config.toml
n_layer = 13
d_model = 128
d_expert = 32
router_score = "softmax"
balance_bias = false
init_std_router = 0.00858
attn_scale = 0.125
grad_clip = 1.0
warmup_steps = 200
batch_tokens = 131072
seq_len = 1024
steps = 5572
Below are experts of layer 10 (counted from 0) of a mixture-of-experts language model. Rows are named router (the router's row for the expert), gate (a neuron's input weights, with its number), up (a neuron's input weights, with its number) and show model dimensions 0-63. Each number is 128 + 24 x the weight over its row's rms, rounded and kept within 0 to 255. Numbers have three digits each.
After each expert's rows: "gets" lists some tokens that make up at least twice as much of what it gets as of all text. This comes from a sample of Wikipedia text that the model never trained on. Tokens count by the router's weight.

# expert 57
router:096121142085098155116142087135112110100138143108127155087119139143094120090126111099130175128156146131098111128085117159119136130143153146138122137116110105113148128134087084140079137162120157
gate0:144139148135158128127144134144099182189130125173125173096086150154137150104172139126145132117118110133123145180128104112100111160123098133190110117157127123110095103087079060144120126154107172
up0:143110128135116159153105103097110116125126149062137123141120138111168107132074096114101125142142133145112114141121123156124085129152135109122089160139116180072109182146163119102104107105132109
gets: "to ", "that ", "he ", "which ", "who ", "it "

# expert 29
router:112137107170111085122125184117147188133110122161176152149139106145165143130147124094104169142161099114120145150136096102113087159110133190142153134163133101101137083123156148142123144102141124
gate0:117153122123089116165105131153126171142133121169135144123137129084144165145152157123119155137145132136110088091131098124148115120127120144117095093151122176103138174163115144156118111115107129
up0:115158162157116115134161116093153184153152133109124152156106123120166154166117132087111139098128128092131114078178095117128086143133142127159125103109127128121113126150095139149079101125092138
gets: "B", "J", "K", "H", "M", "G"

# expert 22
router:106175119139141129119107116107142125131135134139104129131103150127104143088155132176140132084134123118153097133167120141099120155129148133151121148082154131134146144108117080098116114138116108
gate0:115116159154085119124143153083136117141129092129113105123138129113110143106175157170139091117139136102135129105145118117174094095100137150148178137133115103113109133133122151122118067135151163
up0:061124138133110140115109090114137141098200152142099108125091134139135111104097094145165126140147121134145123159138103127133154147145117089112151134140085132156124109103152165076084125115113115
gets: "| ", "; ", "= ", "from ", "The ", "=== "

# expert 47
router:165120125127129110109140101172152104127113170144111116128138125096100116125157135152155089168125113139145187106114104098166125116135107130086146174117126167077130092138118119152144083115171144
gate0:107090088172118121145142132167100103113162185123157130123115133125122129151121162116121127127150144137103092136170100115140137141109123103102152113133129126123029148127113118112103116155158116
up0:124127117078130117145149117124115126112093127114096089150131116131127129142135153080137120153076116123147140107080114166151141103138159133151123122127082099133108160197119125101130131156115097
gets: "in", "en", "an", "i", "In", "us"

# expert 50
router:116084100133145093092089133141120139107114129131105110112122105110061112154143154170142095151137176142158135106106128142145146105146105139116169121132103165150116142126142140141111107114121152
gate0:114129146109126153099116111103128123103142130101122165138076111115136106144132125142111151120165145174130169109134109127133142138150162173072118111149133200116131139146120107171102108121176133
up0:128094175168169129101117126134121156164083115115136131125147116147126127109162106145129104136133121152124163116155151118155141119107118133103127137103114135141123126152139103094122107162170105
gets: "o", "an", "en", "i", "u", "e"

# expert 16
router:162144154104129126114112171163140141109117104140137154126130095176162146132163131122113130137131102132105165139095091144154115113159087090123142128120128104160147121123106155139147151083120111
gate0:120127119085152137162106121156126176100157142098114157102121164113151145134155107137134136148134104157149162103125127103121175089163129155177120147098113095146133095166067157115093107127095114
up0:118074121105101104127127130131166146117120092148094126138084179147125117145139127110129170115184078115125130138135148132125121099124129139085128146113106105106115150136092099131151116109063119
gets: "L", "S", "R", "l", "D", "s"

# expert 7
router:163153130176158147128160144147159148176174123135090140113143130085085154165152153144133133115126106158134142114147114126104104170122129113086113105155096140144136089138082163122157131112158109
gate0:138145144102142114156138129130153135170150127149111126146124093139140136157075158130106126117136119181131141064109151113117098125152165143122148127137143158065137084096135096150132077130121147
up0:127109136088102137129112103132094097116086143134112170109163160118130114096154145172175149170117131090129152168138134133135153125142144099107102114131152129134126111137184127152124123087116117
gets: "h", "re", "le", "sh", "th", "gr"

# expert 40
router:129119147148170092121105172135156141153103125167130131142135111105140143141156167103132147115167127149150124108148150112095119147143105124131082164113137089179155154078116129123158138135160091
gate0:105090123152122122113167109108153140158118151137138091162155178114101137106127177137130116152130153121126136109156111152115108166094137132082172135110095080124127129100138108139121119096103107
up0:144115090153159117166132150102088116125116103133108143087142132145115135121103064145162140108138106122118133144110115117141099131120128132105114068130154121134121146145156143122139174121114141
gets: "T", "H", "h", "C", "F", "D"

# expert 55
router:139109112153122103100102152114128113101163096168100143119142123134123172140147105139098144142130124129119135153051081168126116128105130102104136155134151103133153073154165140146143104097146151
gate0:121139100115123111099169140115138128093103115136136116140145143156140164101145145157128131158112196139117112132159066147143140131085093117090151146125124151114153141104133127123048150105102110
up0:149138130120125139142150110133111105130112108119128115114145151140133160088118146106113096160121123137148153124131152139131130129099112095086153118081098122173121103146107099155124152143161143
gets: "v", "ev", "V", "th", "av", "Th"

# expert 1
router:122125138157125123132121158171129173111174145158123131150157119113119134173121147134126172126142113108130110135075154115182124103105146111104112148127126089114123093163126128105124141131146171
gate0:125139138102121163139145095082107097111171163106146099160145071121131148116093133132128163130116098160135111114135107150120112085109118117113127103146105120144202128117123096114117099110167127
up0:170134101101152089170103112104132104084100116180137155136124105130098132098189141127106104121148114187142140105138166125106119120148125153098155142124104135093106143097153142104157130125107115
gets: "st", "f", "pr", "d", "t", "cont"

# expert 43
router:142178130138107162127084137161143132104115123115117144098100153129134140107085118138088163145135130157126120136176087167109135120148157136137100146106141126118112140117136163174128130141119169
gate0:129213126091114128112113117136120149122092146099177154136123130160105079163090111127129131118120116108110134120132134142145105136148119063093072140090125131126139146146120122130170118157152115
up0:139093153178166113120133170118146150163141145153131107116116148115120143103177125080146098136152132146127114146098134127100161120088128126155137127134130162167154119135142145115097126065131085
gets: "and ", "to ", "with ", "but ", "or ", "of "

# expert 56
router:101163134115075134130127080143119109114157137116121155080116133158135139109104110096133154100090123169090145139135108146121127103130166126143145098088121120142132126131141105128123148163116147
gate0:131128145109087140151106160159139129111156141129132101169164156090138104126147127115155133171128124102110120120111146170164135128160129092195132136131118156175147119140129126064103114100131147
up0:103107162102112114131106105083146137152136145129119136155127146107140158148107097117102082119128130098142161121180124088103105140120153098154158167119138137131085175149161070122134139125104119
gets: "was ", "is ", "ly ", "be ", "were ", "ally "